From a checkpoint of a small mixture-of-experts model trained on Wikipedia.
Size: width 128, 19.2M parameters.
Experts: 48 experts in each of 11 layers, 64 SwiGLU neurons an expert, 2 picks a token, a softmax router, 6 empty slots to pick, a shared expert of 64 neurons.
Training: a variant of Adam for the experts, 281M tokens, 4282 steps.
Below are experts of layer 7 (counted from 0) of a mixture-of-experts language model. Rows are named router (the router's row for the expert), down (a neuron's output weights, with its number) and show model dimensions 0-127. Each number is 500 + 50 x the weight over its row's rms, rounded and kept within 0 to 999. Numbers have three digits each.
After each expert's rows: "comes before" lists some tokens at least twice as common just after its tokens as in all text. This comes from a sample of Wikipedia text that the model never trained on. Tokens count by the router's weight.

# expert 20
router:453522515507489554505443525512501512475482459556472554402445531435530588549492617547593529513573516451497436450515559389484563449602510502499487467562464495477462469450435416540570515515512554508532531534499556537496423503467494507547510488607434507542509462457435557516564615433371459543577537484586464479436466466530479434485494510442435514521450393552567502510431405498551470478514
down0:503522569462517433487437491531365463582542606465500478461505491569552467423466443553460399571506489539429567552538532454486436431499482500412540526550501541567498581530542452444558539515513638526454489445470478581509493513525523498380480471421554544536519462531445418529443442573548466386485499464444513484509518577477468574498506506549519473528599545427476448518533502542536469494552
down1:553456539525579481437441512505495480495492567552453564466443516496505484474449459592414484550461601527602544598518453506466493500403510577457555510462516527438577536475554433537486515458482512460445459508485471522533557480442459455445496543442540478412459623422522427495484459516525555501411505514391544484625554543568470584495518452529465462549533598541429468505500474512395558501452
down2:426435497484430511572564467519546478468620494524471605561473382549571533437491571522594571417569518475500464434601484507520606430556477502571484504569476492515488508468497523585547511496528457515573488428454484524416631446508522536586542496493431549530500502483437458501514458518509463559449461493454487449480545392409397467471528465572440523508493448510498494518473559469496508495453
comes before: ",", " of", " and", ".", " in", " are"

# expert 47
router:432497556448384413551559536548549443430581460521427509483531469503539560514431484451555390562479461545485566441545516491529580471527550525536515550469516441459483522535392463531503444436435476484553590428460476573488511510540523456491559488464471483439481542603573534439553441479505501588489457515592549501503503587457435524476463431576462480434530529558432530449563445470612491508488
down0:548447484526544545484409467543508497469586489506488448598441518463466557489469431532566491445520542592639467459480471541453460494492511505529472587458556624535451468477401413477448484447568528584499394483563421442456520405514536492505537455380449494513510627578508486466472471492523522510491493545513479514469520529542561619498438482506530510456516518581517429539533477492435468559467
down1:432536494496540522495483529484381446481551381377492443583532525555510497503511474518548476541606466502412518499462631497470496501579401535519477449436539462518508555558485471599568467518584510482370477473458503450547479517476554536420509529523469518544561558488505384519477460502515528500474523447514516519538442479518483525474455405551494433652542475526401548530518530479508491552538
down2:444501449473432507515464487481474405454510521517422553491475494487468616552530488564534551514540520589526452464473483491419646605470466406517518519479466526463463422520560513580488445428486486537495627505515462426475449503539441585477541520485562496456545524435477501444541514439490493511583498480489552566541441574437532518456510523483555470457560613569528444422548548543420466397544
comes before: " the", " a", " his", " its", " an", " their"

# expert 26
router:446514474584492570438537425471551441458553401535501430475493546495524572473430543498547511501527582476456522466510540414503528611517452567392538594546445447520465482461446525530492503523580476562527529489532470462537431546541526369460499529491539520516543504443566510521514592479430418533461542453447477452543488535486430434460497458539452553455520579472502478538603464600473381478578
down0:484495465548589513460431428536585545592484507439486540425483493522482508470484500520472591489519593509520565504383545399463516503545567518492526520442537519590495531461475542529480448510506504503490493452510436553481433484533502541407549501488512536439527459432505469647614493580528416501493501545592465403500533419423551483561493520426362552448452487475563494502482431499465512527422
down1:439510519504507523573506493518517498522402463555516359444511567467541475403429476490590488489526429616609574457445517398527594507479451485586470525517530539574441393490491492583534517431475567447432393475541576472523494518517458532487543441507505453466519505486422509653530522458517461526526502501587526539522533518463487545403476567480457524471478545532512447480544442484506487483466
down2:474473424509475490518469504393553486588553428457519527445525413450441534495514580631497500520592432470397445506579608472504530507453486476490529443514415493490535526495534528521442514511604412497506537548529487465487545496474495525465468416473556508404498502593635487459468583554481508484559496638479516483505544429490439502481591496533452433475486558522456502449504493513435445552564
comes before: " of", " that", ",", " to", " for", " and"

# expert 13
router:463521466529392476565497588447452453496473519485558464431561460518413410469540465591525453510447441477559449494504404443496483578421470528492521531438505476475480443602569437556514501494544461475452518486472443584466516507411497518548483480512568423435477536572579499559494502552545520577531481537646523462521464441440546522471579543480588515433507584559477503450553562438555557455486
down0:525460521372546512558462467502528519436470535530493524494478517515498480529476557581473441454531559416578514519474562522504526499406424475447532581493591535477497512396443495503510485440549485470593523422489506534484553499450527497513478486468559448525396525585485507523441449580487564520597604519559387435460505476500467509481524489602592464446507522527586551468449413485418486549378
down1:472466490595533525530481441495481415535521400413463467406500582444490533514512511482450467575555485471445512473557392554460483492478415603466520394473481455527627437499434507462502495529437581539459453575534471467476470529485445521463479570542502546571445466519427499501523571563504529527505503566526537594633550507434557471479457466547472507577488550489551480487514492501475394541604
down2:529472540514604494476480446632500489554542444511486470443372447481529462457563530557414490451542467502523450469498529529533410545517516506527479434477408490521442601464473533540470491549476469472516561555557661461556499540549549529368448514485517571557496538446464518512494500512423577428481405413469473583584470518542448432451468539469523503516510513548515524425459445501544480540558
comes before: " the", " a", " —;", " his", " their", " its"

# expert 12
router:502550525436499529543511512516513477416432533453563479465554440481455494564419438523418399508503510439514590509551566534558508483466497609541503543438526542449535512462465513515545514429566521415487592487350564491452430467497612557508583514517586398502487452576583558532474550468411510473477441508524558497511484536468426538480595593520448516468509455525489447468453492448457544464497
down0:501503445515529524537543541551424421499542499462468479416506451541521424463518515486550474507475638459529442544484503440486457594409484629443492416465492506470531457529492525527571542518623591522543474469505502434609489458508535505530433467464498469477476477451468509394418509577434529627463397524516468531468618580584422508472476510512475496531518533533501494499483455602454495512481
down1:482453488485452416542599553485507421369481444510517497495581482525426529548511506518570535517453492486414496517495521593446526574335494528506527563439554519485471463569498483578537480486435538464561519532532409484453583487526422553459532538509540457400472548509489510469478534507583512469566380481457525570548416498539515540497532487507562522331519493520518446478550530487513563457496
down2:424582505494526423517448500479537502566403596546564519479539524543503384594462535430525454543523529494563528526440560532535438470488396497469566440487549491445468504529484522497489533499481451543527536528412521496565438533534509507535420465383559420504443586602505492500446481440444496554445437477577472543513551558522614522509474612473547528492553479500495487471473529532487433384419
comes before: " the", " a", " ", " to", " on", " his"

# expert 38
router:569555458588581547509545554471456544447565486463457550517494502467471534470468557566524562440496494422549468460559427606507476577545515562550581509508484430563427537468474452509597550577518523529445561505461487458587431476419500448538422455486450426474544527427470539556488586532437493536494552437463452495571528400525396453442514436422484569473448426492483497535447472557492535543526
down0:496508488437485563529511519504460564441488507469534531477593516534530474474538397449483618507574403528447459482479556451390517490540438584534557515554434434506472545539439543541496485480472464531473496458550454575535488534566439558446429561434517601548499553472461447578430454401630538420543432446509539519516421528472568537552543420484426541488471543426468476553491469462467474536485
down1:485511558498480456536485492621417479534437542602527444556467431572544433398564521500489454507511501532527487454559527510513505478534441450433542450514434468503456621488442570468518488466464507504438584472462561533542489507522632564493474443559579491493446530479638414571466485498478437487476500524532442582525477567385413419510483461478465433511494543525459541516541466592476558500493
down2:534434565480418584492610627497451462513495472483535445556458523525493518419494483432484574501518485558505547523525514517564464437511577478442555489401529463427500608504519507419604470525472476483421383492483449475498492476509442480489415506550514476483567382522515526468517546541437522500424510489520478485423454552433475506545491469571613511457529493547441539567569571438561576439540
comes before: ",", " (", " |", " in", ".", " is"

# expert 14
router:542444601465464483485574482548523498443570398463535525552531478415531481543522594458558564434577451478455551543548466576603480415473496414451430486576464462512527456527576508394464531523543563468571421537500499435546479494472456488530532546552497447524503433561489468423444484517488497532527563578566461542483471514387444524524516527584574573449440474472414561546493518453463506479560
down0:416532542506449601485503471470513549523543482474524447549464525486468474490510516518463556446581460474508438512551590496506532348547518467510433496538561549499447566447495459536426510499437527605534552556518443471471521534539427555481524419567437515509439378555490505399512461488557475507549501471443443438485478443593562419507463479534588567509505551426469552648546438455507524499544
down1:410565489469445491510443496476500523506499527513480472411470540510572642538434507576531414477521514515492590530494534474535479486495469637477469474479491380427541483484495535513496549502535468542538470414446510513592543539523368480524526541461537518425634563487505514471524468438382472340409539476466475505498542539552465541476486468555493493450538509522563539434489497537586491539519
down2:506423514528452466500458495482475544523536511426468598491557549494516538499559481427496482535542401503488401373491452447462516527443559481467443517412597489539508499443562508533404505492488490502483530558500422455421588448490584540529385580581436486576499495623426479556585481552509518493487473550527556485562440534485449520437449525487536578568493593420466495482478520437500499543555
comes before: "0", ".", "9", "5", "–", " |"

# expert 0
router:442415447492452431575579520475556553537435527534462555559557497449546479416528439505548504438462447530512498477477528449525495429470458530583437439508472507529506556535483482452496493443573452422486432528508601512457560451569527568475546524438592541470537585504466459515420543547419546553456585542458484576569502531481554414482531430451560497591397443478520549501478556497438534548399
down0:515510464501535514384464480502392471411496508465427476421499502508418563441490542453487512511574529456415597469518434480544544580520493593393504557615454398482557490440559418417500534462486520494517560506480505516597466441408483503490500504553512568575486517551506508465581406461489547553495521561532495437544477484466569584481441533588519513468473476568567558514439510505491576510522
down1:474575563494473554414483494517384567405447545475536449518527594514434552531522489464612496546547474519508464477530507464413473517495482483572548393494508525464438433466502461461541558546485430607447417470469479509538490491533471565544594506594449461377533561503509585511490547456494471526453452498533510475506525567473495459539501441559474400498449473427566590442535540532476534492616
down2:452531553551386456461496525485550506461435574480492483547534521455496489523512482386543563474600481541551493453480512507526547414545465560503556542512461542490433552556439386487434460472507502492443532589543569517470526539529495518500482450452680512510525498435496418461521424527473510456480485500602535397607518568520521508536446512442475389527525493503506493532543464526396477589427
comes before: "1", "2", "3", "born", "4", "6"

# expert 5
router:602428505579493532478472565492521516510532485464521548473442618487445445495549487473441553467501490515434473554400470447537457573489480474429473490464392498592421431536549496416526474539483577614490503560526465485611473490409544464550434567514481579556471472559457481565478569530475437485501432550472517502507588444386491503452532510463551482467570492427423533481572453466517565468509
down0:433534448333457510568552608527419446517393534490464509513463429561573515502528492523485532518475501604445438560570526498514436519499527495564411551421523572534552502611509546527395463508484513579475546484474460540483495506503507454499494432516506467552475415445482535577541520470514458479495443478487537374433520484442539516494524521501486474446489596578473580491526426553551513405501
down1:477564483518529521438435471472485418564539512524480409463472433568597502470476464495552481552454515475444494515478484558429484549503504518633439491570491560487497493513432432555531473612582539550626500505537526503428555513448603514527541537495457433513522478509366500497560484432454491562481483477543533500521487551543418425480447459395497544564395419532564491569527451424467512513540
down2:420450459452487373489516518503475469594443553513459391551551533438520478422560392438644462442503546582529460427435529481549521484488474577507450510602437579470509566480494469480441494502474571561460475506546576509504466495536593505531534466554528464552472447371543541478478557455547518524440596466533505516499525606440527449460533491468579508506498510498526534576518452512464464498513
comes before: " |", "0", "6", "5", "4", "3"

# expert 9
router:601452530512534559468478507428474502502531576524498603530392474534556426473464565459512532378477542529516536487397539510440591474486398532429563457621429503539494574501415521542469499515482541552432624450443463485552468514555582533577429480516423508457561525464538519565465509445521500506474527464501515445514494419464529521561570469483505484444435468429538521495528452477485405511553
down0:494476400577542452504495484562439470483499458456452490505437547554492520469471470470498531462428510565427537520449492566519586472506516549492479494471348497486617546446499526541525505489516469587416409529435447471523528530506474470480477584451483476506516550537470562545475495519420519425404561638486489552576493486401549521524508438414577557572447470487619498562567505523436535543534
down1:466515542570469450519448430470553545507490504482529572444501475484521453517447497517422424563524432460478534547560513499483486487489487597550460395522508559555460473608408513460485493451480580517544473503565521369589428496413506603479463429487373494565458544547421411602477479480533511661517521528497496528495476495600433429463468504549488484487533481529535473467547503546508525511471
down2:521507447490463507498538479539490504475492493549447529502486522447525457505447358538439491581489550493587500504495503585366530490441540490421509500367466532504498547479535489468534552479503423542430398432532520555492441486455429542467525510488415596501484447553537428526356498463449519537488566482578556541538480573438511518583487542559586482620492527452497554486587580469491540515498
comes before: " of", ",", " and", " in", ".", "\""

# expert 8
router:573411542581447532441539620555508549403573482483547538531443463490496432507462503485379551522517541482440477580471422440560417540464455444514473440442483426527458430588522503512476528553481545551507516474557466472552541547475512498609446554457436553553494479564454455459548545479536473551530397540516513566526585441418484450513514541484568482492502440504450538407436533477546578459516
down0:513552461546575492531418531455585581470471483488562560545518583515425625529487383513385509558425507612538552496456565422512464525531588551501569553512480429416447512487427533488453479465504505557563446501491524582603488508561502480460499543496546433429457474454516494494469461496479450498381507569474470493556518482490515547455442454503544516533522476412422490406473528574497481452491
down1:499460567600515496563510479505502460484492574514513546513459533403598463444349472494438550411537555594460521473470479465489476512503504531468587415527510489503503483521428480478415490437540542520495492482522570493518484543482518554610457594584484608551484540456518533478475400476496444385482486509451604497497494509432443410506501459567550465462519395524532527440477589515587471470482
down2:471521466485561513470496489486461513570492503504493510539457606455518461475440566502547485486493457462614616523434536527553511427515511489577530517602448443535512579435505459514553548463446527602568479559544501421522456430565580514504421554511535451361503473441449527447535499549399488499483558499601512530471503521489420407496386456493473542504470492431603489436458457572510493452489
comes before: " |", "–", ",", ".", " |\n", "0"

# expert 10
router:481466521532448438538510528474569356565538530479528423508548498558495426560530484437439546458498507516538448495538438536543527460442474608586484465477503422533514553488529430499499448440512533486444450510578512492431487597511540486534431425544433531492455531561455635559473458410547467590561428490526549425538465514404559470406518573500518487554436548444451497465492513528420541554499
down2:483517504556480498601545492509516513443545561481482528464528560471456550594533431551491505527453528388554515462554587569475524449526412472451540490539509500458523456480471477562544585467514474496494469489415508530451551457369447464500530435366526482409486509453479450491575555541502483489468516508433468595432519438576448547460475535462555481565531594483509464600510468491603451530364
down3:481529482432543538570507415480475469530491398471426581505541534541406536463518430535467442508439505469495422471478467525496445497567461435522507488478516546369536493527492496583580449489500599539465459562546418588539462496629516543529550519533570497509505541496459448500496474463505485497466534436485538534491543412487534448517438545507422450562627465491556495500577511510581515578349
down4:478505430517523511452476581407535436502518455456434464568466474508479539544408535533436528381523558628520488435462503434532394509414480498582529540518447527499511471600545538451480466474492523496494521459559488500512504558482444493506432506622494509482452506542485551499348501451566491580585520590553460498568597539417465512488538537544454502505418465525467536469428589536456477521502
comes before: "1", "0", " be", "2", "3", "4"